config = dict(
    num_hidden_layers=11,
    hidden_size=160,
    n_experts=256,
    experts_per_token=8,
    d_expert=32,
    d_shared_expert=0,
    hidden_act='swiglu',
    moe_layers=[3, 4, 5, 6, 7, 8, 9, 10],
    router_score='softmax',
    normalize_top_k=False,
    routed_scale=1.0,
    balance_loss=0.00495,
    balance_bias=False,
    init_std_router=0.0164,
    lr_router=0.000703,
    vocab_size=2048,
    norm='rmsnorm',
    norm_eps=1e-05,
    tie_word_embeddings=False,
    optimizer='adamw',
    learning_rate=0.00207,
    beta1=0.95,
    beta2=0.95,
    batch_tokens=[32768, 65536],
    max_seq_len=768,
    train_tokens=288400000,
    max_steps=6113,
    dataset='wikipedia_en',
)
Below are experts of layer 7 (counted from 0) of a mixture-of-experts language model. Rows are named router (the router's row for the expert), gate (a neuron's input weights, with its number), up (a neuron's input weights, with its number) and show model dimensions 0-159. Each number is 128 + 24 x the weight over its row's rms, rounded and kept within 0 to 255. Numbers have three digits each.
Before each expert's rows: "mostly gets" lists some tokens that are sent to it at least half of the time. This comes from a sample of Wikipedia text that the model never trained on.

# expert 99
mostly gets: " artist", " person", " children", " politician", " women", " who"
router:134127127103085108118148134134138142147103156154124175126097122126158146106158120139080111114121134126151144137131121151101109165092129164173099132103166147079149133091179128081106171139160144159144121148156094148137109164108133112097112117103099103147108127169071170102132140142129144171088112096156163136126141109148146143128111111143135121098104151141109138142175145094122132119085104130161152152118101152135146122159159139115095107110148124096120148126109151119142185140118095
gate0:136088122074101128135114144171134062108084067098123133154159109131147153157145125149126105167111117179112152105091173123128118149137124118156132116113146099114146126131115107112140145127147148135129133108149120119114126138079111117116120132113126112146120136139104151106125106135177093138114067114126118148128137150112148105132132114112073163128140171123125118122107151097121139072126130078132109123113108101158132117163150155126142103124138138120098162129162032125101146157127131
up0:134147095147146167150142132103087153172144167112120147096139146095109103110084103126143152108130144114116122144170108140116151105134167132081093147130140125124124112092122134136092145135122117119160111112103129146145132090145161106165139109107129137077149120108173110153125133113133128126119145133123150123157147174161147157107145124151132122153133106137126170155129094132198103165149121203097106137109139129150081157089097127131093159129116110130114118108113204128111119110133145
gate1:157105142138106161098116120108151123146096110115088125084141186083127146118128142096147100146137164124155075144162148153124133116091130128124099102114123125121144151160132134098176126152161160117129129145120133084140112122143102137129109116105100115121103199129105073099147105157109160116122165147120140172123146147187124145125145101146101119158113146113099145137091171081114128139149111111116122124134116121136157086141151140119109132150115129123165122098119142191173115116116158
up1:174124141109103166120102129125162119147060086119135144105132161103104131113132146125143084156164146087159070162170145171104126143111156126108104109124138118102139138147127132109151147156142151108118117168111138084134127133113123096120135136095086107110109176142113097093151113129125128136131161118127137165101108120217107130112153097144111161119118141084115117165138158089117128123185114136125118149115132113163141128171135122145114115131120125140122136131132116171117113103103166
gate2:110073100116146137091130134154098104109109083118119122112143095121140141105159149146134118128115092133074103096095130157141085145103126104102140102143115132132119139133122138150133185093102157118181154139118142121153140135148101128129094138154161145160174208133139124095170127080129135107140113134134116122093156128068126108166141123143148129141137124147113151113111128109127115136163187161137103108132139111149094133120117098140183131150125131155120097102106136174126125137166135
up2:121088160095156102112132120151118128118093115124113133124109116114175170070163155157112106137070069074117141101111107157107091157098156132140116092118112141083158119129137104079112163108143126147153112139162178130143136170118120131084141164144129128154133173144110128092109163145117137146126130133110123095101135136106092118133109091141144102117104161150128129134177140099133104129127155120149102149119102125163118126135135142105117082161127160112148143135120135172118165131127142
gate3:140142128160157107129113129182104100112121174135123156138085122156097125136118135129123131122168168103151130185126076111074156149150096123093114144137166134122140150120099173154096142116141123146124081145129142100128116141108103127130117155137134115147130110123138130059105148058137128146153137085147124126102133096151167174141117160120125143119140162132102150112162093079111126120102124146148167165192128156105143133095129114126135139120143129110116106118087110123126130139120099
up3:112085090084066166090154087098123136134131102161141136106141136150120135153126101142149100089175121155108139117124163166124102146113124148132116134160154152122136097120134139146159130143130169078125163097117112166136131131132133122135131070114138107105128164137108167174129118125115122122078115145144106108144103160126106108146130076163098128111106129110148139150130142137169115151156142134103107108099120098165099108155139142135110105110101101127122132118134133131078074145167174
gate4:087140099150118173099088113151140144142139127115101123146161165117171106172161151160161092107143153128118129117093172124121153122118159173138120123125154091124115122133136147123121119117146138117137168097166115118114121114146163129176109103130110127139128147130119166164132091096122138133132118139145131102102106124151125137140141129120160153099155124155169129129159086070131119125183169126104063137094126095118129140139157149147121130064148146099120143165125152136071094136124109
up4:161116122136149120158104130171100082144097084129143126098176154137075113093130082115136133137172139172114136128159121143106142116158144085115155152119091120140131109119138138135115142114110136107136095139122115152124104125086104111107144156120151126109123090139112097089141155186149112122137138132107146161160106112129116147090113102157120153157065133120121116127087154131128145148108091156111160123107123135103149140118152136104103171181124108173143123084121113150136165077134142
gate5:142131131124132165091134155147134127133101086111147129125131084135120148135136129150132134160141127155124138138122125098111085151150166142105134089148120135156120121099144108112110120112144132107115080152121148106109149127115194120147138148151114128091127130136125151113136121145109140114115127122087173156159163169159152111124131192119122156162102122093089174139144153130106153109166113118093116136112144128148147123132119112072105104123109110148077120126159177193134187118144192
up5:137130134097113107126081119141120119123118103124147131124144072129183107162158116160143082116146163132135086159157128109128125115120130136106107158138145152107130102128140101141131161122108098105143162158107118120139128104108101144147159082105139145122132131131158099131153159112202060113166112068137136127117158101103087116128134113094071117098143135119159155135143134124137127090130128134097122118175093118137089127109117141170155164149137124134100123125145127097114130178092148
gate6:122112144125101114126092101126144132122189122138105131135174123117128125152161124129129170123135160105144161071077105118120112113082152169130124160103158121095135124157120142117144086112144132154104088158133122131134132146089126117110098126175132110121140203106129128081121130118074124133098143158133106121101117153143103120133112101164137127165162158153138089127131099171151146104143131176150146104143155136136110130145114139146156089136146083099115144101113125088120150081113124
up6:071116126118114077129107103075121191099169117162145137159133140108103130188151134128165126115145180102145162130110110130139116155096119115125129130136122153097109125163123164120142090105148124116120118188150106143145132162095157129115131121133119118141123117129140140124140131144138146127112131129121100087106117126152117101095122140154116130126182148119166093120160077169136119081150150173113137100138158130162128188136119134142124154148166098106142136137099145140104119082117157
gate7:083187120136095120065107156127118138137151128117131117117115132125114160156120132132126120103120151149157096161099135117128141132143125076137160167104105108111105148082134115148134104103116112127146138147118158137155175121131123162150108120075106187141122132142132087159129110118142114108134117194162115146109142136114151135145149180101106134137142136135092104127127147139103145123123100156088167101156130180121148104141076108116137169112146137098161124093138159119166106136088104
up7:146084137108164124137107087181135114090113120132151114098119121110132103119137137099137134157147123130085136095164117119108106109126104140112116102123094107177101157146111177138128132143148159124130106132102106102100082124140103075147159114154172118135155128130126119110149166141122122104145109100093123139146130101129113088175162122156151124101135072109157153112133084128128135157163154130173109127122177091093134135084162127116159135128089105169103098140123102141103118108159127
gate8:127112070127105162126150134082167140119149134118107120120124138143126141131158134088128110132116093127142123118113128150174170132092156128119179126122119142119119154140107153138149165131132172122161150151155094155081126128109158158156113071153105114121131131127108126139136117087113168129145190181110107144112131089140156113187146099119114112142118112112125134159060114121137156127099142122093141134120104130092124118159134127133139131100116142112139128156163074127097080171107109
up8:127136149150128163117124077117147123126138149145121122109124106184127136156183129145137133058147146077086118140098156089125118140131158140111135134141154105117136142102153143139158135099160142113118142174151126095108152134139146108161153101141149138094135132141145119149132096125068144109135090129136145120132148151150127147167130145109107134164126108113110126185143097134161132139158172164132118157127111139153092167111097125137127138114102111122075072160148168188134103121120125
gate9:109107119139083109145087149121140142122117174158091118148140115155177096108120127134138113140087137126178153166123139145139096134134102155128127132127086075119104118121134107133120098140077129147114137139122145113079137146126119127197127087095104169130106077159154144151162132131139106117151119101164150119151083108088108138113115120133153123127134122106116102148156132119129145114146080135143163097141096104147108096111135143170111182140143100131120106082136142171126128143173120
up9:153073141128092084097111170099166183106141175122109108164129096152170145127174125112118141127082126122165132167152124142142094137120105162162143121133098128108122109105120138114127098137101099163131107154083109132094124140105138136164124155139074148137093091155142115129140159127160096133128134112168154125131116086117125129135112125172139117120147121131100093121155113094129132109163103149104186162114069084156110122104144130117137154132143110138137145117134134123117136140158140
gate10:098106117138113128092163133122164179105139186148119136108097168154129147097149123074130121116098118081099100118156112136172143112100128115109131137123102098111127134140132152132102139166102093144155180117154107126141120137166146131138152130151134129176171136144128126149126120112093180152152169118141102125126140151090190107112139111121129098125137112139111095120109130096167120151114117167175114117112105136099151135122143076115138099108092155101148116147174116135141094151140106
up10:142114159128150085138082107107114093146082098126131117128125098069122124132094123156136102149160124127175165141122113109064097131158109084136141124097129125158071130131114153151161083110131095095140107168119161125115128112124104137135139126114120139108138099110150150099158131111171085098149100137159131148117129080139100117154156151119143149133150130116159169133136108136085159095157123119088090139161133162150130116105120158126148135129170137145115094097159145144133127108118139
gate11:152119174105098139148101115141125144119143143177115150104102178170138126122117102156113115134101105212141136135161113137130116159143136113138105140128150110151091143117135112105125127128102127111123097157143133133109076170136121148136118126087136159168102061162112160130142096150135096126125101086114159126133130138134124093140115130131099117091126118140213083126160102155130127144102082115147174141096146157119133138122138156148099133130149104133122141118137136121122152131172093
up11:134107179123107129145147122120142159121122101150136150137135174144153128149091106126104134156088182186125146155147096122129135151109135088145126116114147135176090113132109118097150098154087124160103092175135126108177091137088126156090109133074145146178102114141122121161145155151166114157125139097135134107151126122109100115106107132146078129079148116120132074100149117166131132147129113124133169131101121140158142117110140150173139123139150161131154122153098125113111150129118138
gate12:113103141123071094088129123111124146153114115137112102145113115150164126118152121136164116120144136122114161103134158109114151176127124161145129119126129112116133126151113152122162137123140110130125099147128159138165142135113137109130072114135103090186131084137126194116129129110126124152143114097145138110154146129165138113123156098170101153120130167154084107110184143117133114111132109107165132126050115149140134134154152141159106093071139132104141146165121162073087111169139127
up12:122101107086114120129098131141113130144077137129150156122088107159155111139070107113124104139087131157157163147176106142095120153134148110134119117102113129140135132167124115123137139113060119107115150146162156098126143140099095156156128158087120135168123111146112127125138139142193144129187144124133132136132167076118117106126140110089112160111126132088188092084147141097139133128130078135148139150112108135093125141115136122151146126162134123182133120086141102122133146130107151

# expert 126
mostly gets: "),", ",", " (19"
router:116118106150111137136144141130111135115123104148151148165154101148124116134154116163108141091143137174124129115109147160129080109106116173135132120122133129152160108116154105142123152147153184112103138087119103159131133135089111126151140106137179077123126143143096164135084148128106104129095115134149152110141110137168084167129106108112122145156122170158128171182149114135112092114111141091159123163172103089151108112151153161137097126138147119112106158147070127098103081138156127
gate0:124134142110099127117152167119126129129085086126095135151177118132118173147145145138123113126097136130153112149139135144124121153113125097165087118144160107167107105112140139122162129129140137125100112164133147101186144162069146099138146128145106144131107104104112147124140155126156106114121077115131140150184129157178115116128134179149105131084142137147143122135183087122106106092149141118162144164116103129185058118140134155118111108134136124150133133163109128111089108151106158
up0:104122083112124178095146139123170160149123138131135124143153087135137180111140138124077111105116143077182110152134111135122139092143167122139147105161152140169114116143127144116147122144140118126113127118129086146129181122154162122151103126152058128095119143058135154165132078114159151113128121167120124119163130157137118130103110141138132101136161150129109139122154106108124142112146150161103094155124069090145091143130128127109139162130119134138120154152118141136113095146134178
gate1:122166133119144097089120115126144109155149156101148116128142137113134098169114134128180149134069098134104150105124122117130146130122112156115126067160122139146167113173117182115120126112132088084095072121141164131118123129117155160157122130159148126136143069074184125117120139108134116115152138133070107137175134146164142127106151140158155115137135131137155123104165110128156183131132125147112136088129100121151127141081109141144134111087105127145136121121139160098142138096135148
up1:122087168104108121170130125171137139113175132119118105133088161137106128129098152092128125141135123105121172086159087100115155149137140087105124138114115102129100137137093132114164093119080095125154108172114143140147132134132124154087139165146130179137180132138128098154179117120150158129172148120126104156087135102111166097152156120144090115095133092097151077111098120126145149159113116134143130093100133150101116126102126107118136147136100147148169115103165110131119158127118119
gate2:139156145108165159178093123165120092079122083142141147183133120111154118157103144114132103119109122131127216131102123090105123147164162112107089153096144110122138090152139123159133114126126111127135116171115145145161127145133095128104181127134173137098122161131157125132123154123171090124126156157112128101093121105131126108098127131112086135126137135129133117136174109157127149095094150124102136127148110145127116085097146114090166137109128075144134115096127144144159133116105143
up2:168152097097159163129079126113138076108118095148158151178144104118141126143118132124107110109122123150135154152106118120088120104153151142108118178124154159114142109131154105172105118119131119133135107164132140134158115142134095112100148115144127128090113161148115142109122161127167084119114164153133146095134134091147085109108094134070082140172141119121137117139174121123105130130093143110082147140155089119127115077104170126103173163157144062124115131128114144137132128132130134
gate3:129131149172120116097116135093140154141090160148148123081140127117116152093174147141144122123122149098165085157121116137156141146123144148156101104121150156125131126122145148103169165115140154121096124116144144152106172190163114112144130182157131092109062133151106152128121184126137117126111116136129118100166137160176105156121133159149165111124138161128086139144178123172113114120115139134125142148117107109117143130133070128136121127138142155118115174104105115089140134111128176
up3:161115125099125108156126087169112154110158108085117132152111103137100121184126117105111136127128116154083110120120143141130120124124115095125146151110147143113142110114144099106100110122129111160142158146098124099115129078068137110133110111102103149144179155142131105130136113159109074116127123114133150156076110110127132097206126095119051110110162078153148136116087119087177140124117121127127165110138128116136124126135116149108121155135112106136122118125151123176148143139107087
gate4:148127124103156152112124115118135093118134148102151142094115112138108163122100116141127132145141092094120130163109155137124129091122143165158152136137161143147126108121150149145131135130136140098154144155114114118138096130131121130121080106117095088109131123148126133081128117103149205093152148125075120196137162131146149148165122162104163086188116123082157149150069173138094129102112127110132128095099125141130149155088112086131126096148124158132097132129130104122132124175117108
up4:131116149105118152118134174088155075138142100102169137162096079134159156136117116113123130140136104124126123120125157126137128070145137158156141111126142140078152057136140097137125145167122151106111133121126103130148109142085110108134072124138134094131131147156124125082115132123160130079132157129140137138164155168155133150158106139115088108155123138139112147144119115128141108095135130117067123106142110102118118116094144099137135066156146163156110139129111125100173149185123112
gate5:132125149134177132137111127124138121114113084137172146111132115119056107139108129150103095128133124075136091127187109131092128133127159130138120151162123176153128143132137155159113141119152098094146181180121101135113164144139115127141182140104104124122129096143127138152118159156090120124133148136123144146107161086074132126156136126114089105100155123107149094133094141096090130119110127125080152133118099139116146123134131136117170189105142076141127113110097110085141145126116123
up5:158150124112123162146143181138131096111125132172131152118148137091091100139144114154131170124153113080116086140160195157132125102091153149119083120184144126101137133111133132119131125157141128136145171123113132131142136117166105093115138130117120120098107126139142141138140173094083123179129101140112144142144125147143105147158119118113095043119111125111141115147082121105124106118075100096111094167121116100139119125123116129079117138139136105123135153104114130096082096137138137
gate6:154124179104113093137135111145158151121110136097112132099102103138137131127075140121168077152143084156116139116113130113111147127165136127077192131129100148119121120136100165164138104105104104112096111136136133100121102172106105141145147167155147115149129103125149096155126171073129103125133139113110115166088172123139147093113140130152146164147157158125109114121129135172114197138129154125128162117131155148137121107086140107167160096130090124128122090141161133129135128117145148
up6:079115123126114125101112099108123117154149125144112109119102178115132127153131153092117134159100115081150135105134114109099172127128147086130102112112111118165101151168103156121169118099093094159159111149129135110145152115172135139109091127149146175138154130108142117136180110119145113119163160142118097147133124128113151107158176156133098090079156083106160114108109070112145123149137098165142138116110136154098145120093138106121156138122115135186163101105150136111121131130094116
gate7:138122111137100158097137176098129134155108138122067153138127110129117131129134099160115119096149138138170085120101127146133114096087139153172112107133125161135126153109164113130154136093166179127100150098129101115120175114120103108147117093096122121140091126122085153126109122154100149092087141187160140102110104151129114142152121150132167146120110171163069155127155169131102098099181103124114114136135124125162110110146107134132113101146158138115110141158113100092146123144120113
up7:140151103144139117105162132123094117106119088130140119108145102150154077138111132111115128123157131150144117106141112118157108120135173119132162169102122101104113152088119087106098124133131158113128157119091108147095150115120077120130105109102129145114148109144127056159148132170084109132117098128137134159102147101079135118181143103087080113109125078135141102147090121138132108133103117124112159111153153122108138123122107120089153117167097103148121117106130107158138143050112126
gate8:120111138097099168109121124120121139123155135124105131171153146144144177131148129112107147142087145141086141106118145120173140119126114130104163135132129152137126153141122141132124112130100085145134111093158113154156093148130130107123109134141130091140137127103098156106119165098126115130132167107110124161203118151162119122100119125131152129116196124158171136097159160158150139100120120103170122129134079132143129190135136117148159148082164073138133131190145170135111141166127117
up8:114134125195133105107118162091155143123128157127168123106073099117120089135139123110130136095144103072163101151142121107106137134147123129158104144126128146145128120137118125134129148127151150072125110141101147124102145068143176160144121134162122154092130126135173117144155075146135141128138119153160116090090134113116135134136150165136118110146106132111097130138119102130123126115153148206101128113118135109101126066126094126135138158157098175152121122076110081135129107102128145
gate9:162110111193130078110123142094145128153131149128171126084128146105117153127117114169155153101124164119178148159130111133112128117091099114125114079160144159200123129138143157140176146134137152183111138120127145077121172150127125121121125131149114131083113138109134086117140106149109153120114097148140145118164121106126113151140136134167127133151126139149071151127126130099118119147110116165134122142149099138111163091129108122078119132138111135149130133075117108165113070122130146
up9:153108118144118108096161128121203114151139167125141139144104120129111155129176133129115132128107124056172107134122096122144118094120140156156148119149124145151120161121122139120133134122131148135107136117101147119132171139166163150138120132115143133112134141108142083176121123115127075096096143128133141131101124120115098142151125153142130077120104159125139147162092126075131131163169167136088092139134076110156108083137076147171126181109107136107120125142129094080099123126122131
gate10:116098114103128131139159094170102092107142113143110115143118134173128155132095143118146127127121092127122120109109135125135105081139080113048161131084119089158124147144057141104133119155083131140141119081107127166129119140153126127124110079132158109147167104111091146141115119102087130117124157128127092142134095147098149105110115120157129126127128095144169152139133077135132120140124136109165109111184119117129177117126146133095131090137130111158144156141131136182138146164118143
up10:128171151155121120117100151079159138134125126112128126097113128100146134132113119111105167124167106114147135128145125124090165181126172121156108140160131145108114109135181132143124110101163108140117067183136185113127127106134140138135135180164133164091092134129173094116150123148143117136161092140141140112089146134158118128145149142140106143135138131101136091088117141163141151116142150176103139137068156137118102136120082127132152135102104143112141099110145151079121110079127128
gate11:090182153145124130131113125146155178110120152156104110161170121129170083184135119146124157123116136121159126090129136125137113154092117141169117155135141160120110165149134130148137149096153135128129139160171139119153152134088093118114146116159151139113126133173100152144108120139151112139132145074112156138140173099133120141127140097115121124119149181148105086123186141119092137105155097100145162139127126179153124129138135138176144144141146143100101130132112144113158123112079074
up11:063120120104118097106145092119115166110103132144120140155152143142121119179146121135170153136144135124108125111146156134145108146139082126133143116128097165162115193142099144098156141116135153140137109145130148154160075157148134111147103103158204120157135115145111133121123149128126114101126135088121119136131128128141143130100136133163163100086156164121135133144157107126101099096169100127154154136092109186151134176151139118157128157119094126115158117130124109081108092110138089
gate12:102106128131186123134096132128156137132127098123141117142102108108128123180129103109121126092103123120117123031144161105105141135132147160146118138168108122148106178137136165144128154119104108095146158139123147100137133122181155126112136120133176142134117137071139123139149135167111094120135137123149089133129104093093131114124104129106068146130148070102181137113114126141132138162123145100131119131140141121172131100070201146101121138129137116114118109128120131117134118136130094
up12:111118110134149127106114177090150144137103124158115127156121103097132110180152117120127102113091146131122096106124178117136134118107125155123098118158097138126109137130148152155146129136103125147116143124119167122179129118184144119086162136160175121111076145085138132133143150124096118124144086133140098083163104147122114132110103129091083116139145097137138133119138115149134083129108110072145105150131146129157090111092197116098120122136165122133114127138109186094093090139138135

# expert 46
mostly gets: " until", " early", " since", " late", "After", " February"
router:140115103105110179112121177083110118153111118130063158143150113131108129116136118127143115102128159102148114100138150117135114096052153178147088170152132132102134113082165138131147146139140131124161121100144109131129106142148164108152134103100180089103140154102113157107123129119111167124131122145151154127122114158146100126112145115138135138112130103122167145121132154132138086098165088129118141143157108071139130156149093147096117146153156126139094158156091122148153148104087140
gate0:173101148136141140188193138145141146102081084105102121148120127138155146151150180123126123123155056126142123095128157109143132148094146149135070134118085120121131133095132117152093133093134142147175109112126147137055121111116128124112152142137140146133127147147112134103138132095142139150140138151104106131150136159144172136124069108119117084120132094101155116130136092140133156164117137098089113122121115102141121113116091152137127133140125143138110155125100158134111131119078172
up0:112102116127138129139140099101123140082092172108139112146118081180146143151140161126164129112167072121111099144101161120126097098109120115120097151155086152121142152115129166144152138113149129083147132105104123104101125115124139135168107079150111125137166130112139159149141118128163102120126137114097113141118141123095163089168088087139094110139134124114121122142090084130112173177152145175101155134167108105125129149122114146146139104097142142160116134136121114159167090115092114
gate1:097102183152111109110115149135158115155127151109135108154111114128110113145066136117108153126130136121148202121116118090105145109128109142117125137131122086131123148172107194139139068103067103111146138120134086123144111128149105145103151116156160139122110134105126084099127139124148111134140157129137120165166141167107112127159167135154137174098179085145121108095106136117104123086139151152157133120121144106157103133113150111113129114114097147132132075119150126136158101114145145
up1:132189070117124125160136139128093112118127127133130131132107198131156146141196118124165114120128117143106068124121158160155119159140114100124142113137121138132098120126144129126117165157176146139117130173100170142142141118123147138142085083114135140137147117097141156185167090133151118134118091107145085089078118100107128109073160154124095072132106174123123162131131142146137142154125119121125124129131151147132146140114116172133117133118152117138153159142132159106110134152138127
gate2:061120106153124103118113117126107082117085097108112127113119172122143097114147089133137142106147118126111148109158129120130165170104092066102142160131125122149129131149135120139121134094119157133145143147119098128159143117100174141098175111159171138131127200094135107141139098126128159170117123106171127088114108138145157149137174119114103159096137115137143122095148114102159124106139124157153098131135175140140171116138094112142129068129138125137166108143139165157133125134144131
up2:166150139089114140138112101168142133127171148137162160136127098136131144124130162115147128148150140148136157164090128151089086137159135167156159089111128140107126133101102152137126137136126102106130109103143168124099107137130101101147096139106100105131126087164123149119117179092113084090144145139102138165140118108084095144153077085139151142150120140106093116182107164187091131146108141102121146117119136121109111094085152141126149135130112102126115150100124101109078132128113105
gate3:088115121124129070118115193125117082140132122096111099121153139093126098124097096117175150106124123124126163101149111103114157110119136113129090111117144134111153163129110156152140128109135112162168098101110126156145111113137123132130111067172155136106110147069189108120116123145123141155114105143156134100140116123128127168149195090171118149137129107178105112129124112109144131114155122173176094141145158124126114111153113113094106139119149137121162124106124104117148116113118166
up3:118102124120149129116144144128105099127146130140121099121097156158104118117137087128163167118119114076092097085182096060129161117151116129077119125174132130163129138074127124119146114099123098078135139138130126134166074105111161149098138137152162162135137105061157122133153097131125172125126092148128123095134130149105148119134140119130106121106122110079156162074159139128103140147155119150158112116091075132141149121103092114113116096119134127117138139123123129129113134146133114
gate4:106114117146141136099108110128123120153164117165174093137123128165117103137183131139123110110134175162145137138111078108117090132166163105128112152153114134126048165159087159125143125142131140143093117184114129123117128146155113108104135102100116165129124126101142115169126113134120079062102172116141151116160125102080084096095115138135146113137126151107144143149117148106140127129153128174131134141146133122093118121135134141104103149120131109110143134132159110097173127115182128
up4:118133148134095098175147116153112094077118119092127123130097098132134147131097132105162102148120069134104125143115134116119143168110088091102170098096094107168168123115132118140138144130102137082114145106132156120134171085086105182130112114150126126154154129157111131126163150138156143143133075119095119139096140104124172140173131118113139142118098128128074119112112090173112143129108142126129110117123135165138125106123146111155159125168070142158120146099100135160109125138101122
gate5:101100120109107121101134186094151120111140136142181127087093112123119149085165145116160136125108167081150127096128084133138133097139106121132153106138131158127114124138143113095162142115137122141087086136114122126182143143158178107149152116126162165143126165105119144138149150159154122100173103131144152098152145166155112127114151149140083124074145131137144145159129100138119129102106124143118132124104088122153136114062129103087115082116108111155147116122147153107156145107146111
up5:118129118102099138100169185094130120109138106117146161105119119118148169078136141140129120110129159114176106084133107169133145092095125152131154132126141174113141099107169105091143109129136148140070083147145108106166135146140161096147134128115156102117116169117102150109127169142122141116152095151146153111148138179158098139102156127108084121110140100118140148151119114097121108097131118136117141136101099113157145110081107114106102093142141112153119112145124183104163155123115159
gate6:093130131166141126107071110135152120118123101145159133118108094176178141157139092125119149139108140153106158107093142129106113158187140120113201128102124094138102124142123142160110150106125121104156111113140152103168099130126080120126132126131145148118164121155163111165147126138143077086128140102165169107127171100091125125115113156096136139147144106125126142155115113155109126112134169165127131120150167159095125094100153114155180150119104108100126128121143136146141105117133085
up6:129098131133121123167149107146090109134148136119135098078136157126055121114094167134162103132133100128129122175125081103097137114093114105097088094131115168163130118142119137125128106102095132129091173176106091108131202136158154157153138125136140157129108148083089117139154103126105163134139132132080089181116130122154146077139133140139152113092139131097109130097130123120142167147101102116118118124095122135138153130106139118105116114111116130135159122098138133119098159143136139
gate7:097102096123078100095126078123128101132113129124123124130113154174160129131117075132123094129110136149134157143123119094095121123136175119099144124148156168182118125117156148133127100158134168114107085175074155128121086136098152105118141156137130104129082090090148088115135122097129133084101098109155138114157101130141132122156126114137131107129091119141110157128157179121201112115171131170153132121133109150133082109123131133142118107128125135139145135109139134151120112128089155
up7:087148123136126130111130057114105150127107149127097148144099152170119139171109089130126084112099106132158167137084121102140133150111179147099094118181164158153150143107153116129159145118130115088115082170130115115115130139088115113124120111120151134137110083080110066137141091085128152076121114094130140140165120142120160121132124158124165110101069126126128139126148130137148097150125133149129129107124122161141092133131101133142125110179120152158099149126127150153123126122120133
gate8:130151126128149189161145144096166129109094164118130134094133100130127072181164113119148168110143110071111135117155133113133115127102150138107119148169140109101123118105137150130105153104120080095169128135126130125139127129157146127165164097155121116123136134109158139123130073076120152124141094148164141138089114126143141126119127138135124089105120175082146122114168141141145124105125153114115157112131129127072088150129149158139131111190112101113081145092107144135144113095148136
up8:116137145146092089135111114126167132141145133147103134155140114059130117112164139087107124136096104105122106144095134134168154128099128150134126127125164112096132112155143121122167090171135128113063123135141111121122149145111128115099102129150095105129142099141123129136121097112122116111159143155097100151154094154146154142125157094138119120143056135158115070097140110144168133133106082100165143110098145155123118142191137148117133075163137126123110166133139121123079143120162142
gate9:120170154110145106114123097151103144077135181177103134139132108178099131126078116124154105131109112134124131138115145115075113140135118126115166095119103114152131136112169159143134132103123166126085132133127116162117189096134083120139082100138138092132166128170131152168151118128115144096137120153119148100096158114149121123151129134132154150127148116118120130099099128203087130163096100136107139123153142137082132114103129110125132132158142128125073162139128133159148162123129094
up9:115109118168089130112141162107128130168108117098134132103112110112128123143171108111137160126146135145106110102113120141182137155126155101150072161134149092129102147127119111135116108134095088117161117125110164129143088119158139141101148143127118140137105159074149134123130129129120077132118122141168103160141095125095177123099128135149099058132123137106156128163151104090135168138145155138174140129130148140166088111170136143125139115109108079135170115082140111132097082117152128
gate10:126148117117168145132125143148115119165095137130130130148147143149162121156137152141152150123112176128134163146096133106121119122118152123129179152125133102122111125137129135099150103131089111097089139131147048075142087103117112102119103123126145098113111108159146104141130089121147161108151135141139151131138114129160137127138125119129094191148170074120104137103116100145138114083151125147133145087155169119133170131160164093132114119094130133110122135093138109160166096066165160
up10:118153158156112131109116121160135129147135122153149117142088117130080137097122103121137149135139148152137206117155101134085154148150126128118134105115144122144106123103067168154121125104095120112121133106130117152135134194121094106158166156119133133138099137174138125118119146139170117127143139127116147157121132123115178132156140110093149181128154137132130097143116089100110101123103085128078093122089158144124122106111156072137140160100112137129176075163129139127118110141130087
gate11:108149161140101094127144091134144100145120124161139155097131102094134114147139107129169150163142104147117151151122139137076104125098160126113130119149118095177100177142105088166128133068093113176142138098129122148168123110126111138159116165136129132144152085140143117130145170119134083134157108135188127134114144106133136126122077132141132156104158123100147096126134167130123118098158129130112160143091156162106135119107149127109157097152104107115152077134138165143083108110101143
up11:105097128158123170129108118129092121077144103130160116102123135200108135076102164139108085123113120168125119145086101108162159144143108088118121132145121139121120112134139133160138118143120170106097167126088130101102128144144110121104137088138105142119136168128092119176136071139105125116110163115052130136135109128077122108135132120124127114092118104140093142089131096132114151174082154112112102132162101132124168114133139110111144163110131147104109161130137112125132125130152116
gate12:133104119119104155129143148140107113152149129141098112142130177137142127187123090108141186093126149155116137104158124103121155152178089134129136147130138152149095104146104204130144105130077093074137118122111122105161099168164124116104123106119154134129102135115161146104103101120117125117141166097137126137110101144141148116117150173122145167104143107128139148107144130122097124093182136171167104126111146100141167134084133128116110135135115096131131089127111155135147068129140136
up12:145082164119105142142123179101131151130174114120142115177111171101135159120150136111144145131108110165131125112110130082143134155127090099123122132141137109104082117198119152099128133120133077146126100152140164103135142111129170174131087157136124130128125168104139124131140131121162115091163162108090077144108143131151116104103180151114121126141143127157131153074145122133144164110130130097122111122108125128116120101139096174094134112090148114145140154148139116091155146165159137